Below are experts of layer 2 (counted from 0) of a mixture-of-experts language model. Rows are named router (the router's row for the expert), gate (a neuron's input weights, with its number), up (a neuron's input weights, with its number), down (a neuron's output weights, with its number) and show model dimensions 0-111. Each number is 500 + 50 x the weight over its row's rms, rounded and kept within 0 to 999. Numbers have three digits each.
Before each expert's rows: a language model's description of what the expert responds to; "mostly gets" lists some tokens that are sent to it at least half of the time. This comes from a sample of Wikipedia text that the model never trained on.

# expert 10
Table pipes, newlines and the years or months in infobox fields like Born:, Date of birth: and In office, plus taxonomy endings like -idae.
mostly gets: " back", "°W", " States", " originally", " Born:", " rem"
router:483421540477524451433431462501452478520535532521416517493517503505490487524528413539503445499528498491535488529508535464540413560493448552613445527462512464471548527548510477507480465471563524515476494495568556446507490566508527560477448404457526479442489542499457438526520439492444490408444573436507567522560472536503377585570425502472
gate7:452470461479398586447506450504474461462446504475485388504486490370472507471435552537461520478487523463509564578475558549440583508494498438465477512443492392595545443484540555490504468398544518487472500583461486568510532591510496556458523524497575506536534520569447517529375412542484541507509506481539493575493434532480462480527595478512
up7:501544484543552508550493529587596537437525487402571498521462548488387423515512470545516477503549429486551506502537543580467455498517437484423450473499495444516527493466407512546539448532583456505551541580528485457413505514570553444479540515573580577492411480501474551470549414537405450473489471489450531470457504618552488588491578419586
down7:510617481514625445488625579482486556528529531521486530493470535437491473582499507536590506522550525539469515440466522491402540538454551535431502422433528487468451493446545595502476525536522499517511501422442499653514542579517557440513463450356584532467511475537478519500534450516606557528472516501581558496507458416503528537372497505449

# expert 8
Newlines and the capital letter or first piece starting a line, heading, cell or quotation, such as ===S, ===C, New and Synonyms:.
mostly gets: " Succeeded", "\n\n", "===S", " Synonyms:", "===D", "St"
router:392479469470500400402454455454389511461503503441460567471491507518491532486526489476416548502616480450448546537487574496592419423490451507591512513486542507431497591477489483481416478472564595469429481416605576421487552536516493510480474471429534500408422517407439469502557453560529518570445529514563534488526497566489478514482430514382
gate7:496433529474576465460483510585558481486502440434541550523566514505495555487536450434517460490493507442421448525482510482568460481474571513583461485520527424552560478483510555540411538430560436459468513513590574488514484553486480498447535512523429528545484462477457429567544575501484555542477507480472438565440419604414494440474423458387
up7:481421441455531475444458525526531498452521469485566546481451446498513480469514491465437518539592448462521516557526477498543454478506452533481447567505487451534622579496488521582420492403473506463419558449504610427505587477464480546480582482487518519565533524464420415523501605530487454514524494526563462561437344564480542462510469555404
down7:578451597543452491509513458523545535510579459420520489440479521494449585546520514473350506536541451518456486531524506435392546544448537515423498469492517475509536512457527480500531454439407343448584446528543506588414476567422448500542501578441494544453506470582579508464459519434544385598446480454468520477528473439510558427552497518517

# expert 6
Words right after and, a comma or a full stop, such as The, It, its and but, and nouns following and, like maintenance.
mostly gets: " Sri", " \"a", "ity.", " Mario", " O", " Erik"
router:454408449465543425449513423531484470479562494457478562519423591474524462401482410415451483474536531460444569561434558504580447475538450512562411460514534463520510525525522510525443443474524524559414489513558570411517484470447466441444445508469580540445445539440455507547496475557548456437516596455484476496591421511497448473568469573485
gate7:535453454482521496523529471611484476529466503470578450552485380450513491440379488489473518467545492476544472590520390504438497553596475546550454583475475513495507540510419496446479415556530526474452458494387513527580502445499451452619458499586558423464442487505509586480539541512445450450522478605511561485506484570485537479470540540452
up7:493514474452492508526501506638472501499480512452570475534486433457512478466454486590478501478566427467519420598506407525443489504572482606544488535496502510418503527504420501440456415514481481505456494519415527499553537447504469518576509501571554434452472474499525544445528523581527456445494475598517483463454473582489601443426546514439
down7:536473475541474499478538490535560462524483537532518545568498500519487538487552411537524512385550509458634440545464564384430544554474616601517404563525515509509491522442485453546491514473549457530497368552485555502493511512509484454410447518556450432530533448523508521420543520489485542538480514535420439519464489454492625484460510449436

# expert 1
Closing === or ==== marks after section titles, and the ends of institutional names such as County, Ward, Police and Sheriff.
mostly gets: " ===", " ====", "-A", " Ward", " Kong", " County"
router:516513458481452468512529462525528464483597521548430507471458494498495489414541471481570369536481538519476531571499504441476483533555418441457499439583536487597478455550515475455471521533465463574498482568403494457485521509490563477502496513465478515547534523470524474491408546450498445452605600522427472525575501480507503563509553546590
gate0:598495569485503501486513504534594573517506430474554534431546338499445440393513490513473610585478583508503430525489541399495385519444534531453527460507457411547552519498530574544487498484458464513530443575503477578506481603480487535467544477466462563452553549448547570543510541509556433464413478568446416566504444601510489497523581600529
up0:574445597543462550422462542530570477478569478512509477442484434543440462443527453540550522560524501546536436570564428494512419473507438473453510565543472530511427580525568534472465483596425491446566507524381489562468438534534481523488510530530498526476451534462562540584510581538565529479435524534494396515497530548553488526541542556593
down0:480548455463506482573438568439443463483576499587514476551409572473519491517541488548536497403473460527598568483437426537489513399472509429535480502506590532481458524566513524450442531524586526496508568477452516513510453497575397535476500414540408495467574444580498478489477503477465502539577483421596520450433466477492528551434396499537

# expert 9
Word-ending pieces of names and Latin-style terms such as -ensis, -ia, -us and -ile, plus first names like Patrick and Paul.
mostly gets: "ensis", " Patrick", " Harvard", " major", " Carolina", " Despite"
router:456433362415539452482516458510479478513560497525502466507473592550548504506451434493490427538537597512494546492437549463501466476504476536560438482517462444504542518496494476521453446478510527517392508537512513447512589512534486492455464447484505501493454574423501520519467438492591439494471578534459524537556467533571411483532438546461
gate0:472492511513440476447535513574487520456552583531533467506508465499590530476478588425523439627493524584554457440518514510409529558490445452469474537466413446523543462510572592486542503484510583506566524547536549480527561491495490507548518442502490405434435447528499451476527508440432507484550504513424477447522513576488412467535579443407
up0:544495568493519520619443478521482480503513517496458467482527518517546438452452616498513494530543544380523574596493407521504461403509494504460522544462528491565464371380460494491480492502478499525523458504642483512455570496568460545483486578467465454472603502349489573512447509523522465459595437485436447487495490503541589581491511487554
down0:445523495532526528496604494459456529579580506552584456457542586451514456572474509467426489562586473504543429531402530450604492561549403534473494494472418499413578528585471616517486485505574465494453582559451482577459592470497479485501527464571430468427514561537439524524542429505539448441584497448519510584476506522504441530444450539501

# expert 11
Newlines after full stops or colons that end sentences and list introductions, plus Hong, China, JPN, CHN and the verb stated.
mostly gets: " Hong", " JPN", " CHN", " stated", " I", " China"
router:464474433496554430432535400508443478509579493460414604507473547473517433383526435472439485540570533477455604543449538484570490460565461500534441525505566443511470505558493515505454450512532570567437528481493559435544504491456520459379448493473533526485496578434477520529474466501513447504534584439419469483585404493499464486572446582476
gate7:536547524512527476524483484475533463447532427512515439501561404479487523402471548516554555503451454470515519584479443524542508442512543512473512429511422500493510515439492540462554574452456542492460462474542519485474476457522498451425501430542531449403435522527548508434434520567521557527550478475527533537474512474466564518484508493522
up7:509443551503481538523558458512494553501556558481472460540469569490538549556541468450481489543558566514476412467501621494447491559522514503467470475479534472534530499533544488547438439518508477488504485593501466541529491537475483527550531545470429530557536351505465443554542504382436500409501578491511542486507503565606405456512463471504
down7:437496482629516504534482533454574580479554476447421394471469419476490481460437487477402494568564465547472492407443482531459489518512629476485531506444457488390412542550484471525523429462519539553451486469503491497476577534439478541567610585489408509463484492544569504477545445384489532441557518576515496450436455461542515542486522528454

# expert 4
Common function words (the, in, was, and, that) and head nouns ending a name or phrase, such as Range, system, Chart and et al.
mostly gets: " al.", " \"c", " ", " \"d", " systems", " \""
router:470412425495564463458583424498508459509587520459438533509461535523528517432538419426478410498485609467458548505484495462510484527582463483548434471494516425558515509550543532529491462453515537563431471546583550444523544521506477491429477478447540509485454579450493453509475433463486458456531598453435531512580437496507469503565475617508
gate7:421512565530559494454561482544501472588518505498497456511514512524484382516466441482458501469511623512561474514515463523435487515409528486465414511556543460459491549472545505556508488529612514475471528490452519465542457491394532489499455503482483577490521370487477498527516586448404529480598517469479481512520636466497414467516475523480
up7:553440520538429518484445450430529525464436439526530534499525434501539556439510479579536496490508403477451499424502475491592483489564444476563539467571495525501456496487506489463469452534404524515496502487512518486477501513587452505544494518507533466494478673491583489456451462541618499552459479474567530452583431508547574522534410546495
down7:503446486497453579460440520484391500609501510461587435564466595406408509580512457511450470604540447442553474576503487514515502517407376592558526643501485492501537577626533475507395523421554453429533601417472495464549497474418481485470541478543584532561463497485498533487445498534546519414545470443520518520507502563624494396530458471508

# expert 2
Verb and noun endings like -ing, -s, -ed and -ies in running prose, plus comparison words such as same, different, few and longer.
mostly gets: " same", " different", " few", " longer", " example,", " available"
router:478553459451521422442528415562421491486549503502468593490452555509523439510537435355451565526475458470554547519478568500506426471440421486457426542549626468500523530491471503549416443521467556560378501482408544468451418405392488470514486534432502496493508467427489485477453546536444464545563532479455419521522481448525493617514484573454
gate0:567504419509433567523511445569466568492514489576534509450500548441501549521505412550451516457527451578565533447477368392420473521434542532383549476567504512489523478464514604495410475453521486505521446467431550515523458520385439594553504547502582451471423492509640367499490508525541539459527479520565431599481485555529506422448515455487
up0:452495567505466442551529432432478545544480512514443511452543491394544598492514465588448497481491499622452513466468466405448499565422497617469518514548414494519523507499453638512471488429452509476539449507476559478523461459464468576507516536531526399537413446518482443565526452555486501540460501471489491537453457577547436408407454461547
down0:596511435514541463503462539497432520444448480482470639470603522466497459529512454561436514510499423536464486604475510535444482527508614543504408475428496587574544469570558514505504511561638474402518427478482541455552487451468548507544456519490494529522466574501595520458498547520573534463505540594569557524543459436504508558500365542567

# expert 3
Word-internal fragments after a first letter or syllable, as in t-rit-ium and Li-ou-ville, and kinship nouns such as mother, wife, father.
mostly gets: " ±%", "rypt", " mother", " wife", " father", " him,"
router:483490374464489515447536441518477461487565446515502562526443544493544455393557418460474526574546480436551575543510471490594512456483413451413493534527562484527489526517477472469388442548524572487473479483430509452430437364454535509504510489421500535487586545406480571488437545494448415511547541470510394469475423454446585512486507540500
gate0:494532525483509481477438450459367440448593611562574564488565585550469412558524443575501581491470439489464504476567421500465487388503494491450508543464591510520463576538446408555468588475507539526494522480459526557440464421467501502488517489445535506427544497484542467482495457507476468477551423461579403459426507574550592390525519551482
up0:501501488563429521512583447535497517572631622455521507512508504428394431502602445521514503463518500528539514439461485487480486500544420521425533561497542512516556501532428449473394526595547531563479482533475497487496420534588497512568482563573454612473474466443501524555565469481605540468485510512514473437446513467537508414378397496424
down0:473475565492463473487411546603579583540554543473505524523430562520497504503485479531567499527407409467485479561557464523387429539531474505592521499489497501436411542447425516565470388436468577578550406510555553599460537537409485495491487467468480521480512531549478397479475439491505472503571547472593428490488439577449538476577543462533

# expert 0
Digits and symbols inside geographic coordinates, such as seconds before ″N, °N and ″E, plus infobox and table figures like Total: and percentages.
mostly gets: "″N", "°N", " Phylum:", " Kingdom:", "Species", " Total:"
router:511448444489558444400511445502531502463535475487434450542559543519608523538539491496417582425511545544500461518546415516566519508634463482619427510443491500509491537522570486538574467428528590507504447426558575444493603504523477541478481433420538484478532498523433405574464425501547544495454587425503625496597458493456468399470506516446
gate0:508469534508506570445508455405461413432518473542419408527433547422521446483489461516484535445442536537460525496505486464516550498467482524606530566559450559474573533446461456639549522465465458407526548499521446531580550512561540480547503462594517431533559501414542506539481428485538546484439519511583639528577523511538433491494506517478
up0:525418506421495540476481528526463470407429496485487486472470489541447483446374440496499538545515500490509464478535465465461573488473399566552447531543450532549534513625465552488397472538524497475528553477458435549539518506481528471466418494550509476498485614497534626500517555527450497471543532569502544465542519511495526518468466484443
down0:489435503421461506518518508541493556463541433516467513489378422512396550487495575412541497448541480500434508531545488567479427465513518464526469489547512525513633492606629481479452539474509551591473501407475525447490528511490581464483482401518516548560610517493423407489422478506502518540514573563446554501546516466509548432459465537542

# expert 7
Level-2 headings like ==Personnel==, ==Plot==, ==See also== and ==Honours==, plus Votes, Turnout and Apps columns in sports and election tables.
mostly gets: "==See", "|---|---|---|---|---|---|", "==History==", " Turnout", " Apps", " %"
router:439398426432506440487487385474464520470533564520505495540522581534584474403513441531516466563624536476502563507507569452485453471488394453565476497477585426492523575627524492508545440507491494531484495472510518488551525528461523576476439461439489517522485522473479523517500426487455463476433551438573493529518433409552447532531436576480
gate0:390411536455552476456528469496445580520543456528508637503510560550589527499388539462534497449534480469524579501446554444550434497451441548529465474442477462425507564556535442554506508360519448475436431434534530520468490566480485500468471376504562495509617533466468463412483454460411386456479505491528497571519548539489446595574502585390
up0:415394595391491483446504446507516459455566508564530538455500554573544559483466541503563437445463470495539627536451530452466436493477419583478533428516481574455487614528494447488480513449483431507504407418542507463504495571543500544496435385508549473515672493473481441459474456470428418398451490503529541556475577514516442603544519555430
down0:573395592396439587438464423455599435444504561557484487509493395554512548444492453508510450561487474535481491520502451498446466590487511524503455448495488542491485526450547519504565588458456511491564402448518501436493503556427501548553521490392457478476586408445472559350406440640501555501514438495528503411433560489484529503442514575479

# expert 5
Fragments of Slavic and other foreign names (-ović, č, ș), Thai bytes and dinosaur -osaur, often inside sports tables and club or place names.
mostly gets: "osaur", "iber", "nik", "ș", "ović", "br"
router:479437462492535514481489423537597428466591482569511428507507495455590540421382433504494523536485599511472497531481459482547530480589511573550489494456413389548499486577571481535539462491525543575500483517496470441494545479530447464470494429557508518483463595472548500506476480472565474483521579468525543559547506447499488436534432533489
gate0:503544536501484477489462496403544469514480492501441514530555569549513467496528526569436559503487458439469601606523518499576518426519561544487575483565498506479470518543489471535434449545483542537475410477531503520506470596427396480420429427508588469533439550476483444555501465517536452536472501566648520476493494417430561496501511501534
up0:531448574368561476487429526462507533528491415584524484498558494596576534449473522464536561469525484455499531513406485514572437484492443486536553504487449444519447535545476467563557551534569598524513529435407550477511538508410407446414540486424489445512513528525507558438497543581473419553571462445437455512504536461427522490591558528390
down0:432516381531515564529601543512419554524436479479534486506469443464433530605550534494529546434503492491541464508428541473595505567487576464545525539572545569532454522589471530510569603544454477561495510496591516490583540508358440499553490538479460474561510481510555596496479573460521509480470463534535505495450509493522477478506562524480